From a checkpoint of a small mixture-of-experts model trained on Wikipedia: width 384.
Below are experts of layer 6 (counted from 0) of a mixture-of-experts language model. Rows are named router (the router's row for the expert), gate (a neuron's input weights, with its number), up (a neuron's input weights, with its number) and show model dimensions 0-63. Each number is 128 + 24 x the weight over its row's rms, rounded and kept within 0 to 255. Numbers have three digits each.
After each expert's rows: "comes after" lists some tokens at least twice as common just before its tokens as in all text. This comes from a sample of Wikipedia text that the model never trained on. Tokens count by the router's weight.

# expert 49
router:100091119159115118138142148157151112110136110181139125154121145135150137115114101196130141100119129089158168125114132095161102130133109129143130119143123182152105143158135140166108117110086137
gate4:123088165163141096114109153113156094116094129174088172136110132075110129096116111123184139156083134069144136152103090120166109136178168127161114136138157145170177161177174125157126154125119126
up4:124148148125114137158144121098150124177109122121143089079092153153103149169106130142117104115100107090142124121095133093120081124101107117147136137128141141095122119104105084143155117194139128
gate5:143118100151105108142145152075176151141103119087090149156111130098114097134128130114121146149123169140149109112134069117164139128104148168133109119141123146114089071146123146076161119132127126
up5:119146078160152156158111149129154068167100144123102131116098125086128162127145166128127125146086140107146129147129113126132131105104153131102166168142170141141130119099126110143128107126126122
gate6:128127147165142105121152130079113160126155126136140110130129129082133132170069097150112126138137165122135137119146082103127144076167094133083144119121139095198144107164132134114123119114108113
up6:122117124142149123155111105095146110125141104125102123170117108155124122113096149128138093139142101131114152134120115177129124135138130118123136140129144081144180123134128123120095126133138094
gate7:108079118136178109102153145135111173137089146128141113133138169129154128109110175177114129124146162114124114119100122124147157139124127115115107132142156126139158142120113140166131106068121094
up7:124129127145120130112176184103114122170091155128115101131134156134118110103125109151133189133125113134114152170111147115138152135104143132128114156130144120126121144129132145124097145116109159
gate8:144117126129080076124176150118099138106113119179145112137114156114152163078103110125132141148162182149125132125114154070145157121145158095130180150149146176126117132129141100115124146149134122
up8:137126149169147137132135101134081111146114136129136148105106159154074149136187124141145124112162160084131138127122122142146128116101148082137105153160104155086163131074155134147145127160152134
gate9:169125122148124138143110114086129153149134107182111121147153189140119110119108136160139111121101078106103143131110084093140160101146107140135127183125154145100136129122119133128127129109137115
up9:105160129182184129140112108101098127169142107124098084177152130129139103128150149113139113132128122126138112126112112095074111114148114137130066161148124156071167137135088136100102142143136147
gate10:176162166113130128132138077134124100121123093153079115110151177125166110139110162129118134197119146101117132128110131124158134113088134148154159120126121156210092131156134156148128123152128128
up10:107126183097105136116184155109123105101102173119167111129109145114149115140182147105126125121105112179115135143128103145134099128155119123121129140088087169150147152146125104163141116143108124
comes after: ".", "=", "e", "i", " John", "a"

# expert 7
router:147146130109105118129128154126165158177127101168151152121097138129184159156137117139112109113164119083114099124092116100158146109128134139133136170138113168091135099116150139136126126126166163
gate4:150103159148112112085120153109147138129156172172106134143136110140152106133150137135128128120133152130142127070125094120159113121078143156130111153127114113141151119135144121147127108132099106
up4:158134152138134132130131125156082076103144137119081155113149133171118155141154159131143160140087129141104170115136131093146129157134135109118096097134162140126126109110123111168070120118154140
gate5:150118115152108120036174145109106139116142113134159153109151136127108154136142121132077127133175089105150128118124127151114138124160120166169142157148126084131087085129150100100131113105075085
up5:085125119095121121107130134126164095148154142121156166140094117094119175139147129121096135156142143125126156112161127071146163179130105162118182093105137114083155109090153105095141161163096143
gate6:137103145169111184140096141118143119144120128130139057112090145095097149119126130116127127135127130153089085115123150130154130084130093117126143125120148110088097142143122128139122106157173119
up6:157162156105114110158136104156134101136134118127174109170131127157147071105097134120119142121115167127139151099154129179114149161138115145133093109143120088134160118146097148131141132090111121
gate7:115099101117149090114121109158131133116111136139114189127143134126138100137114112122113145132169115068179105127152122106136143086174148098142125152126139122162108122127138117140167145137100118
up7:183128137142130135133145121108098132117141099140132123099170132149156102137123101113137118131074148121129130146160135125132143133090133095071137138130144129125125175139141121125164149154136156
gate8:127121138125087151133145094136116149121105111108083150191153097149119157123125128153105152104147189111145133152132128110141141120183132119141124142111157113127153093124155177136107137154117148
up8:146128170151104073099092101095126108139108144102102123167118138127103118136122115165148147157111153147125140146182110132080112153113128127132170144127092154142123115176159146150115124132114142
gate9:109101111149118169141135102090129159105121142146136070154132109068144158113133131170134151136145118123082148107094161167116113128119145134111141158123159111121079118127166134149080104149145126
up9:097143142137128127123122166142153141075138091154143154120159138110108112122107121067181137150139093165127119131121161179139117097145131158140155132126144161128161117132179123120117117164105140
gate10:129137113113158130127114115155131146070146173173126105157129144115154139082117199155135131102212141102114125098120105099144137127120117132111150126151077148129117121120106143131148122109163142
up10:150088093133136097147119142093118137102153188155141152121092135089117144087117127114137153145146161138114135125128105105120149133097126162161114138170117173168095111103123149134154120157102104
comes after: "\n\n", "\n", ".", " He", " \"", "'"

# expert 39
router:103110127161129131118170170152150115107119138146098100146123138069188164110170112158126147124155136151133105107095129096135144129136125150154135139169124190190106131168153088165116153098098113
gate4:180134121157157091122090099123144109146160135108164129120126148147124151133095123078118137135117113114118057138146137098086124152163140133138104123133117144159096128122126116104150117113131107
up4:140118132141140107144102114126110115146142127104137134144141156080106120144086138154125122124150104112141116145155153099131114144112111150181128174125111129107149135148122134144126163111130131
gate5:129109158100125098117154119174109150130131149152105129139115138098085180128137159090092133131089116127125115091145112160131110161137150140163183121097127094118130127123155107152144103132139115
up5:115146141102146138134104161119093084140156128127168144130107135131127108125157070094095078112128140123114106097110157088097101118138163160155131145141077116131090103125114131122159134125113099
gate6:097145116098075159085117109121111124125144121174151155127117166108127119123127128151113195109152094099110114127129127078126163126124133108130106133133129135145156094127107153097128105145115131
up6:114119115102138129127089128122128090109155152119136098150135130098138109145103139169149159135160104117109135137127141126163104137096120121113100102126106100152154115125119141124115135120114145
gate7:119099149097137162126119118124105130114160107092138164114172130099167138144119109119088096118114132133104104112097135123122170101068151106124162104105139117161084112144117114165173151134078131
up7:150114098126087126106108114140148131134130133147143099146131142102108112100120076102160118146176108125120096124150155094088100146160139143119105092158117139130133141121135139091117137145157080
gate8:104139147121115095132178090123104135116133153149132101154117138098087124127131105106134122128168118105087160112150120105098146098136160180171162117162090122139094097147134092153128123175133111
up8:159175117151098145101138119109132130103128139135130109091132146135111115170146105163161129101091123120109132183103122107153117072110173164111096141167125165163146142118131143132157124126129127
gate9:125104130138101134142086162141143129174163186131176144105121109094151111179139141115135168093116132097116178151136106090142156108139203115155153141142106091096111110135124095145150130155090136
up9:140117143145114146124198124098098150129142143125087093147198097154128113163114147143155178146140135131156106115103143088089101187176095117122134159153136127105112108124141139145136130149133160
gate10:123118122127127134147140129139170154117163109151110120179144145147133128097149146148095151210134126151117147116116130086152145154134160083097155083130119108103133153135171117165105106128093113
up10:136150095104079126145129144093111139124150135113115125097082154103160159116085134089088129140127125136129163137145112145110137132136143125145150134107113115108131141153108138161163119115116111
comes after: "\n", " (", " a", " \"", " –", " 3"

# expert 60
router:112145119142106164142156109167147154128116130151147131103201143119114157099165150148130096084131122128122124088096093121136131093138131127175163156121124169103111155170151135147111069103138082
gate4:135122113165131138118140105105097092142126139153078102105145134113114154083094118131100105139147160103081077117114129090135117134120066138157101110149156117118117101164119132163110078127141085
up4:086126109135125186161139050165139142133109098107141144117151144122131123143141137103090125144147154124113105168120114130143086095141110112138108142121140100109116128100149145135167149118133110
gate5:099160107131135122121153131143113096110084146146125098094148109121138150113149147127149133141133097125121106132102108126157138112111140132163133121138200165117088075129133171109113111135132155
up5:137169186134109094137116114120134143102127153108103154123105150119086093145083147123166123128087126118151097123130112147121164146120128146123138115136075125154116171098138132086168147125125147
gate6:115139100130163131129168140100112155146127157132113116145157141149146166083124153157109166117132130129139120124130145120108157056135152097108094136135127155152096103130104136194099082153161103
up6:106155122114074151148151086134101127118119067092115104153124094149073158114115089126100176142106116101164132148065092095100119107117160119135109162108136143138106137135157098143131116107165156
gate7:157118118133080163132118122112139146115125106126143110165154102115103154093112123116139105119126114139149110111094171158143142108140140114151104125099133080157127138127103131102139146133121140
up7:095134116075159126096098100154136164123087148103105156101161129116086113167142054106088086123111130186120109118155118137107136094104130150130113120097116114114098107143135125131096113137122125
gate8:164115097134132147126154098153128148116161132109122153122154124090145130140098140112127078098133164114088138112143105121180148108114119113169164122160133129115143115140118120146159095132135126
up8:160141151102142118099092109114146118135129111144149116152078141147133095142133127121104127117156102100133106160133089094137123148118069129132140135084134143125116149134136120106099154144136115
gate9:114133070125138061099147127116159139137141152141149123125136101106161117076135140151141096155117131124095127120157103117116158148127097127167168096125154122168124134100136131110135118086087080
up9:155137100100121142131154121133145132127152114144156097094149107107195162079121117135106133120145113121128128145116134138160155134107124145145120125102129107119103137118105122078160135129159127
gate10:112149154128110130135104125110159144154094110122103142139141163121108123128141128148123119126114158140145106185126149139136142100145107144156111116125123160135086099150128066129125174160136101
up10:091162102124132165137114137116150132107158120137122112146139103136136126176121149123139136110146137133130134137111123158144090098102096123143129123165150154151130105176164128111070116087151141
comes after: " |", " in", "|", " (", " at", " 6"

# expert 57
router:092111140125135093127162110101125115120119128153135135137097125136108153102089162159126092170165136106091114146137111141159128133126099114128117132176090122107093096165100114121151163148119137
gate4:113103096137126082113118090140121174123095172153164138192134135113106118094119137083147115147098125130108136143108132128108120123117150092096139131129090145134126105131136106155113130159119116
up4:100104043106148157145153096104145144126116120100172118153127154132081127081122147119146150119120104147106104130089128134146177090135151142111150142137130123110154128128140115105158125129114103
gate5:116079115126114131103115143110128084177111163113143121127114129139142152130101108114131177140130131103128108152102118117139109145127138138148106203128120156153103119146109135185139116130109095
up5:103107112166118129117119157111100075125135140153190144139086081145150094134129090165126167130114115083143146137162109138156146177172130165151144125132111113111114144098123112128158137143111113
gate6:162142104135139122127089138112108087137114154158141140127152114124129120125108141143052107150120134058074140151142151126143167122093112122122101136104136110135110139126140102118134126159127110
up6:151140142120110058144137088141113122126136091164161131114124120180146112127122172119149112146136131121160104161123135117127125124115108167156096168122105130121108114114112123115133117112143142
gate7:111096093107170134143136136123139118098151156159164095149112140122127146096096098157112094151140138124135166147127125124116173145156134113165139152124110121148118075173123160122106112118142092
up7:118118122143148155110140120154115085162096097097101093141119140118167120146138138142141123148134114133149122091112120178120148145115092122097094135149155152134143157150139099086073140138125130
gate8:158094116130124178133173121140099159142144114143093124176131100094146164118150140124105126148140119093090159099099141115098138069168156166133101143107131087145125098142140103143091143133134098
up8:146104167157126125125116107178148092154121128138121126133175124114145090169123146125101160087115113098101149087190140077127081129145109120153154142142126128125119120111102146126096142125157135
gate9:121107133140112136176123125130123088177120127169151152120107147121136117111122115115080120134112119079132114157137122108136109118117153107111130135135131132104133116091110138142128108150109122
up9:092135101127093110124125060101137172152122152083160124100114125126167113114151120131126139107126143144109102137127144138113139125125121121140108070147126097121159105137115133111074127121103126
gate10:134139161120151122088140124116125088127107167139171127169098108113084124137140118104131130127170117117111166119154113145165114130076125110123165147140131171154117103133104119122143126135104114
up10:159113112111135103110080042114101130117109074083103093106111115132116105116169150137106122112111130108081144165126168106080149140106124102130146138113136107148161113098164117148107121139134141
comes after: "=", "\n\n", ".", " =", " also", "See"

# expert 25
router:122146137139091135110130124114125130130128118151136128122124117086107114117133111116110095163169153110121092175115109161174160098101115121193103165112103139131113086153148135124144124135139113
gate4:126166094133119166153126089114128114102156142153152116164105124153145124123118080139120152175159116148114113150112140159142145167128069130135082117131105140169159101126126150164132115127146112
up4:144114155142155153149115127129078122110111145149140110163121134148139127122124150135132138140103138168123103150163160101168151113200131121099122135151141106128139126150139148133097102117119133
gate5:116130149141107163108145110090135146128134085125135104109147148132088133141150088168152070136151158110064088147131124142169148128134121098142148147150096141172132094148124117165167096145140134
up5:168104147074135123111125103128099140157125144116138139129142158084166131094149117143136141110099092154123125126131124141140120102096151116143128119085149116118100152100122088135119130127109126
gate6:100152122134138122131145130148078109106133125137161157159169128116159101147135147136173113128171155086133135151125095144170104122122165124100100117114156151138119092098134160157150111066092120
up6:179116120143130139125141119085152102101110124155165106122131163173104133128157133137142111123119098151079170103115180105140094102144141093122160179132092135075115140149108146135126118059139123
gate7:142150127144107087139127105147120109128126117133128150141088090125123119135161124151144106153146165103093132149141105146144100085123127107120124153114130122092108097154117140115148133149158120
up7:156123088095144108118162124149133155155064159147087167107105144118117134138131118128109114110126105136125142133093101099151121144149119145132129169096154099098169146107081126136134112134137117
gate8:132125152177096115117149138162133129109117100145138160138127164100141096129116107109138140159191116149126150142122145095117123117176085128147151142142111141142126091135139119134123115126118138
up8:116101136144127123108147116142096115149114117123117188151113144129120087144147133133128109161166143174110142153114115106140147085149165120102144146142131143142099142139135101121103103097131126
gate9:119133142144115163109112113136139132096122189128138167145135143144141169092149148160067133169115100092094151126186161111097118094133118115133097148107140148114154122147163121129091114145103118
up9:104121116138121122102127152113103185142156118134099107148121123138132090165109149109162143110139142109126112121142093114125113175122155151120148125143107113119138109095107179109139120132118150
gate10:114152144140105149107108117170146119174114133142121082106121114113120131099164097136122146152143098126097126110097121144171118130111145137146163151114100153115100104139105076155117122126144141
up10:149137136115124105137148150117147138139151140127156127118127151127172125093080104128141104116122172145124122145127147091072120136167136156059122085133127176152144187145118173142134140111115131
comes after: ".", ",", " to", " that", " but", " In"

# expert 1
router:124123139133131136115129115142141141133099142151146131150061144100164110130137137147095134119110132097119121121128131119107146111132129116151131135123138118103143098166156165122135151154111135
gate4:122122176145104199096096105155109122126121127128124134120123119137179170126091126141124094161125154100108097146144103133119151137100195123098155155101134142128107120155117137140130122142093117
up4:129132113120116164107154100110123135092103181136075141125143112132124145117101075138121179091125126109110098120139121150142096103146149141167119138150147072165116115073132122121113137158083148
gate5:119087118129121127062109121148161132146087166149110093151150115103126167135160164132127103131132103124088153117152105126146101135133112135161135148149113129132118139104190139105110144094175122
up5:116134164099105161106107129101131158161121165155125134075141126083095130090141141079139106156139096075128117130124104149119130131163147155124123111122133131120120119133153124111096111094154137
gate6:070091093100121069158140146153148157105101123156119127088130125133116128122163145138160119131164155132147160128132177116172140109107130135113119129119111149121137140105139143125119137113106135
up6:118119070141106148154109112124144147126093136121164101106169102107169138146158146129141120130125169121153114147160154124141203140150166095103081120094130106107130122126138134101083127146101116
gate7:122139119145094132138128163142114161140121135153141124138126145145142131162143153125112121136123156131099084166133113140154105107084102076149094205106158164124123135152142109153149129128174137
up7:124076105113125127158122128165112127115102147134093122143172112108115113167129176155117098117117135147148131141117139110150116107125121132113111211108105144166096183164150094141172148137149107
gate8:120095138185160100124120091137144092115121138125133150117150152079139120141156165146116121153121112115109170128162132135109101121132143096127125120154140139085109129154166136150112122116086116
up8:116132196126135167107137152109105134141107105171088138162092129155119113132138067125129143144155154110129148126149107114148137141128113114096107164131117072152127142131143168122150118139136126
gate9:123122157149138138131123158158106141124147113147120137136080090151093146113110104114121131130140137138168127153150112066147115101151123153160137164122124108108115125140146122129177129142082103
up9:173119099138126145140123157108175133144113130130137142127140115083172144113150132142117122132134184136115141111133168149163166144124123127104133097164113109166088135130133131196132138096135134
gate10:152087124144112115134134107142100118089113131150148120124130209105141102123101141133160115144131123088110123144146186088066143114119090114152093167123144112096132136154120108122096132102092142
up10:134150142130132113093165127137072137139116107124096104115178122117088112130148143137153115139114123078158136126134128110129137110140122159156163127112137135104109118168102124143131129160103178
comes after: "\n", "s", "\n\n", "  ", " Party", " List"

# expert 3
router:102116119133096127124155112175177136160130109129123118118155134135127162110130101136128075056131139125122116080079131095111091118160125133133146146133123138154114132139102132134114101093148098
gate0:107169159134123124111143069096129106145090148137129075116134073111094110134119156123128129131138162105129102154111123102147080123149131125131108156162111145132116102105139125143174110103102159
up0:110161109091154100136144103142140138114127144088090131147146100132134095146172112129124129095184119117102143129143116098109086114142139140117120120077104078106151085130131129158108150097103159
gate1:116126093148136149116136088157095132134112143118087101126152163127117119125124140153109127147115111133142156105150114110118136121112153091146105118156087111095154094154103144152154143095111122
up1:065127121079121129116130126119118097143191156080168112122084089150136100125136155151113143128115119173123131132089141085132128071110130102096138103106128085153123132116095096142115098155169126
gate2:118111127163110175148161112115130168120117158150177137156156116117129173154120103115125153125132146114084110142126096155117108116102136129144116147136144148155086173177165110101164127143160132
up2:165169140178158129135124101116129162090157110109161131137140099131131115106182152085129134169120138103101130143166102123131153124118140139145151116107093144148106132096177100100145156123125131
gate3:081080089099129151162148141136133136115115110119095131140101102104114161144130091085120094091109163084108110096107132137121145104115156140132119116090137108144125124155132080114148139155092119
up3:143116164158153155100158103127152127152167164113106152158137162123120181148145155104127115135138105141127140134114156173118114170132174120121112126150202119113154125154130097108121148140160111
gate4:121119156126105119139140170123121141146124150127130163149143117124134125134100113153115131165129148085115141161135127165148118116077140126151126144127136105152159152125137142150158172098111069
up4:094145165101149114152144124175136092130116167093166091106133096162103177117127140155107113133119151112120160130123170136160131140148116127115105137099066128159155144111121133133175135105134123
gate5:103123096165119102122149144145124120188049117150148156134134135143115115103159135154148146139119116152111122111155128096134122147112100124121111110147098152083140147105134158140126120126123138
up5:145139136161180141171178134110130155132154070127126112112134115154089151129136149170102121085135114110126147156112115102133138147183143104117170120132188153142128119092084136119130071138161143
gate6:153154103132152137076154120130111110140145126133096152142131162116131160126114104168101095144121156137146129095150112099197143153149137097088124147134100135164117121144103161117131123135110118
up6:112105083111168116120166142137107170101128124135117140074127126129164155132107137153160156121157107149113104126100110124090138142118138081111118122126136112149143105129122102127121126132102163
comes after: " |", "|", "-", " the", "\n\n", " ("

# expert 37
router:116079135124095134118160129086141138143168119131163123148138124130159144141128153125116150171134085123123124114112120116136128110111122104104096113110130118108145080115146100096126080123136098
gate0:159137100098143102109155147173135145143152141162112147105113123130165116134125121131085119125132117133114102114115156124146121134129118072120100161145152086144143112131141087136112133117149118
up0:155116144129146139165120106127126152125126090167111099136125114157105085102158145135165142130151161136141137112175124119131084098177119129125120104118115126109138128129137154098088105125129117
gate1:095133118126156147096134089151111136121132130128123156079168164146167185076155154141118124076158122125121121104131129118181120089121129164139143103094124149123108146142125124123116123129148117
up1:112120133116112108139125145170101144114091123148142138158090120113135119126114136121119071117109128111133106102117117109108161164134163111101126146164099124171134167144124133121117140128146127
gate2:140089094102106123121127148130113154134137117161090121155088112158124116111099163119102122108141120121107131115106138123132151096187100127120126158101160137118094149118126130106104134144161119
up2:139079135128098124129130135124150182116153121101110119160128102137149087169142125116129125134114109141155156104130126141092141106164166152114104120148146113179120101115100127153103162159097124
gate3:126089133140129159138139117103128144134137097137140172099129148143168103119144161118139106151145162121123129128137110135132125108157131122122109113126141140137134097123121151093149105127120124
up3:133149153113070149129139117129111100139100100165127133115105112114137131142123177142132143120125132141154141149140133146103125168078185137117127121116136101131113150107075071083155127126135121
gate4:106100094180127121110143108118127140126096137132147181119094101128172087105141114123090133152125142128081140160154095109156117115127181165144166145166140207132119136142135166115155131122105130
up4:147165103093121104089141107169150165105132150114163112112172124119078170124135108129140146125128095128104142167183153124140170136125174171107142169121173130143120080137206106121146126099126172
gate5:119128118118112099089140139114175140135131112166138130133111145071130109124127142126140152178141119088166118147138133099119121088121141157115144132137109113106128098156123103146061084108121122
up5:104172167106078122094103079115121102125124122151136141156139119156120126089113153156114172132099148141097154155171092162130092131125150159133099141133131146152125119125153143153173110113162175
gate6:101111082114100112105107100093140131155125173147124132086158112102111099090156119142097107137102143128120129119110138123130091081163096126119133117110158132167147070126100105152109103147167111
up6:139151148100128148116167141135066124110091112146115113111110092155125154143159148138127164129112130130172109102126123116113130150140079143150130156179149119121108188095096133119089148149166146
comes after: " |", " (", ":", "|", "–", ";"

# expert 28
router:130156201135116061104145113149127153149168103159148114102138121122152144127137143140137107123125121140164106154124113104128135131168121129124124141123103138165103100171135118146147082117157107
gate0:128123119169081127116123171146139100102129129129166153121123163128129139139122123123137151151152113101115103115161123141114130153135126164157112123120130105143100115158184106107149158087123126
up0:116152139129113146121123135159134093151165119148129115169189143140148182135124149141092128094070101139124094135159150071143120099145131134089111129098105156134100090156161102161156130160072091
gate1:127120145094098122123124134083131132163062099128101142137149137124111049128107078128126141140191100120140093129123118150134109122150097169208103108107099115142172130125156149161135139146110095
up1:143136098132140127099140137142138139101120103148095120194122142105116126103085117108135132140117145130140110119124113107114067133114131144139149100121087110136091128163138156096135141137133136
gate2:110120131128115114158116136115118153170157109192131164130133131133134120122117196116099146181125087102127103115148137127143127115123130101074108126083156146132133128134176142155133079084147120
up2:113135099156121080119128141089154133154119093136125122137132110110121112124109135097103086149117095145129133141125089088094151142138121157134145137140114134113106127171137121164127124102138157
gate3:131131174125099121096135135115137172137129178152183109108121142092119146084148146143138151137113135109091125092128119103146104114169109134099105138094152167157145127107156139090159151156133087
up3:149129158108088106177101084168098159108129117144142100144106163157105144128120149125084112157120143183147097104121105158104163124107159112106168143113180123083150139116145133126130101156093154
gate4:128122135139128128121162175094169141163119137131148133128184165109111133124127091135120074140172124096130156094110148160136129079153163144163169119112142172148121125132138106092169145092147128
up4:158160142126112112118131205091101116114131122143123094182103175124146111128125101120145152133104122112147129162167163116154139157161080143114183131168109101152159098155121087139133111117130111
gate5:090106151151138142115139159144085102156157098148112136169084147085125153136160125138126187116128169120138093114146102061140095127116107107125099139135182067142129107142137145144130123146158100
up5:139138106113147123099139145121086118137153172131082154112100111146109080131149105159159132099139117141108194132162143106137180146137157114139168097130085112121083140135107107141115132120112124
gate6:141136137114147125121083089144083113103158174130111123085107101151117167137077152154125185164117164122122118163142154108125111090102097107122118093129116129128139129136147122157148140182126131
up6:127144103108109116094145106125117122122168160111088087103114125172173139130125124141182147205146170147124159144125121082135107099117119130160120128111140134125090087127178105149104155151121151
comes after: " the", " to", " of", " and", " a", " for"

# expert 8
router:125079158132125119140129121117134127152105113143145159149157135142132153094119124154114140139154147088101112102130120104167137105138141138140112143137102156171082136146124109139117173139112094
gate4:114168127129102163117131114125130093132122125131138119143121165129148110102125134132100129165109115123115112125112122122152105042128141089181105139124108128130114127118148121162127123125132122
up4:129158066135151114105157135133134144131159164109125102125088139163131120154156149093159142117139143128154097089127101138126109173123134151104173102160161112131128133115132133117062122139147156
gate5:127124127135133136127133168127136150089127161147077159168136077119135120095139140148104128128131162122123165092131112081117129161157134128133117170112125110139147134135170087165124134125147130
up5:180145089116103097102126111109147136122137124103140095093125155122113084134108088132136124115117107134159099183123126155164115090135105101163094117104129157136138119097117145107154119138093072
gate6:099109132142118142096126140106138115104104133146134151151120115150151127096102108087127115132102152127098160142133114115134152137135091128153097164138087138114157105126134129135124125150106129
up6:146060146160121127103154152157122183127130094109085153086191152106128107112159096132123105134114098134097121128138149115111091112165170108148120124127124123141132141128118139142143111088129118
gate7:109098141144161140138145155137133105076137120139142098177097092110071124145112140125140091154122180152143093127109144128173145113123146139113141102103125181126135102163135141149111135136109161
up7:102111108110138141101141093120179125125145146146092089063149103182105158152107139095137149114179109155100153105113141126172144120123146040129124167111131112133129095111149138128125138085136095
gate8:139108081161129121151143125108112110088105142140105140116146110102123152157130164113108101108113156131073149086131091131168106104095105117128124123103119110142125126131186099108156123157100105
up8:131135166130149165121133137102093134122168131144069117099198164145113192143094140135128129139107125120132160105113133126140108145129156088108107083140160070123106147131195133117147133125117137
gate9:110135173129138156117110093131119167119108132141172122120130172124105124094076146178112154129187127092082140128117157134170111156159142116114129132119113129120119151119120108144072141148141133
up9:118131178136133153140105109136133117108104091165161154155115139130129115097086172163129156144138088096115151132151142138163114139125135131126167139149102106123102168145110121137133131134108150
gate10:114103087120146143141131158139127140119135116149117123112113119141130153098145169139096105118110105138162136118126138128159175108135139138129102137087141103117131119149143154137133110132123120
up10:118081086107156126150142164131132119175109157111152139137124107113114158149112112125099133121178103120102136137118093175153113136142152155149099131118077191096134134155079138157091138118108129
comes after: "\n", "\n\n", ")", "\"", "\n ", " by"

# expert 10
router:089142129089113104120195139158147118113150085183120096115128110138162115081150096163113120109145121153132138144068115099134146096117120111112098138145100126144108131166112069129124066105133144
gate0:118132139161134132124124164109119155111144123122136139107137139116138137092099173097174156170134144144106088113142150128179112136103137139108098050115152136144121128183096149078131139133108129
up0:121118132126119110154115103107097110137109122150123151131132151174120172139139112163156085106146124155130120125124121119152139147097144131142108122120083110086123134131119118146116126123161133
gate1:157121155130140123110097114130149164135123124170142128111097134107121109124104113159096142125173158105088136117094151147159140133150115106114141071127146113121122128155104100139104120161113114
up1:149149157134115119167107109102114152143096169084146141116143123160097137112142123120123085125124127180148136086177146134117091117112098123125168131131130147139144166133138146130121107162111096
gate2:106110143185126158105124178142139108077124086161181151130181126122095104114150096156070147115123117110103124137097092132145125091153092094130113110118130161134145121116127147139172140137115146
up2:111087103130109077121122118138089141115137144117143136123142120147110150136153134122119169138103094129128113133128110127144136129130147154132130159093138105196133155159131152142099139141136126
gate3:116122171111112111106119068151146185105117129125149122117109131132127116105112147108131104153137203099071160114144126124119145140106096103138138092119126081156077122180085098140136084125126129
up3:102085087116066145120120099147116135121132115121137129142141160137159116126101120128130149135140144106093150144103112108075137146140166127098117122132121097155111115106098117118165107134153143
gate4:134117125165125134108086087141124156174127103189139181131132194119155115115067139130093104131122121152094124123087099073147153121139130108117101101138152122164150121118108117106138083112120127
up4:105163131170106134129134107112107123153151096137084118113118147109144139135158126175132146109138194110153145094119084105160138149147112134133127114184138151138139099127176167139166121129119159
gate5:166121091087122118142134140090138109112114120161111125157094143169138110163147117140143194150102128119124113145147138125139145127110115109138092129144111169145112110162134100132111122131107139
up5:173144146160115158106144150132142137133123111124117155216110131139116133169144126149101169119165162157098078166163104135125158148112130119144137152115089112093145132165116096117173090144115133
gate6:117129151123115137146146114088091135082133125123174144126093149167129150076153116132140161085146119077122097115149164107105136162129155124119129136126141152131133123136121075164129135120124126
up6:126085083163132110107128124112130138131134144078148128162150137130113134101149127149144096119188122135101144152138146092145144132170152124126140187161098128114143133106111136111141149096130117
comes after: " the", " (", " in", "\n\n", ";", " \""

# expert 58
router:100096133141111097114175117132131184138144123154133089113116131119128126129176126108110099112158168138111148082126131147136129128146099114102097115143155143165128173173193113128084107172089111
gate4:121123145178131125089100109172148126146097152096114112132116159100163131113097124145138153121147120115117145154159145095116125117113123044112117092190127131164120089134130136152133142148110158
up4:147140133107138078145134093118120081079107117113072118107088133109154105157153148183149113124168111127104176152130124143140152082131128109193090074103164103097121117143120099113098134171138117
gate5:122095150130170135104136126155150110131116148164080147153126110154099156097086105126098096174154142125087163128079140129141175083110121103120141132153100126124114123130132125118160129138132111
up5:122159130104145104160140137163135113132123208144124141062125161097111126111129131128158135154118149148164129098124131090117142139143119160120083097132123150122148140139118133129125123158081131
gate6:117140108165094096146143102126139138142176112172132109118135129171105133131096140167073090135105115136090136122070091124154155133182107114121132113116151154140097112160137160170107100134078161
up6:118107075091122127105143084085175106146103135100085132132159129096115156134106114096100118119131122127153125155137187073115068114098121112116126103116110127048142110142141119116135126132149144
gate7:137101099131118136070156124127152140140096114116161167126129163111107108103143135106124138075145114138103126126140099060115115073126122142139141104148144140154145087111141117172130137136043147
up7:112125160092105138172136148124116118098142146124095118141156126126166127140125149110127128117116141104139153166088166135093160091131122148100089109121156109094133158107097120127158137152099136
gate8:121117065136117146127169171170116154137179140122215100087167110118132117109139125147123085111122151132090170130117094130169148132138116127139092120119165123160107109179175153138171122140119094
up8:129178110113139138142135122174173095126126178138099117110134126096121123155173121112140112134117086131142089108086145121142131125153068121094092145154110123049154126171108151098128112117116109
gate9:128118153163101110097171102159083151147110120108110161136101169097171129131134153156122163163122140105103128105115099117154128142084138094126117083095117167090129159150134139157120120115129087
up9:129117139119163191145110100111144114135073131138149115092143124122128125112134128135147099134138133144149158150135180153176100100095070148144158162098100141131139129096147097123103127138173122
gate10:127121114105161136108121181146142153125113122155100182140112126091081139093110109142104146161135139120120107099092093098105144111155135145131142120077109143173109134133091134109109134108125067
up10:118159142117115168129097131155154125155116138110146127111132110113113131128156133134116089147156159114137151154113152105103104159130115134152127122144108121116108106156120127171140129156171132
comes after: "=", " in", " at", " on", " of", " during"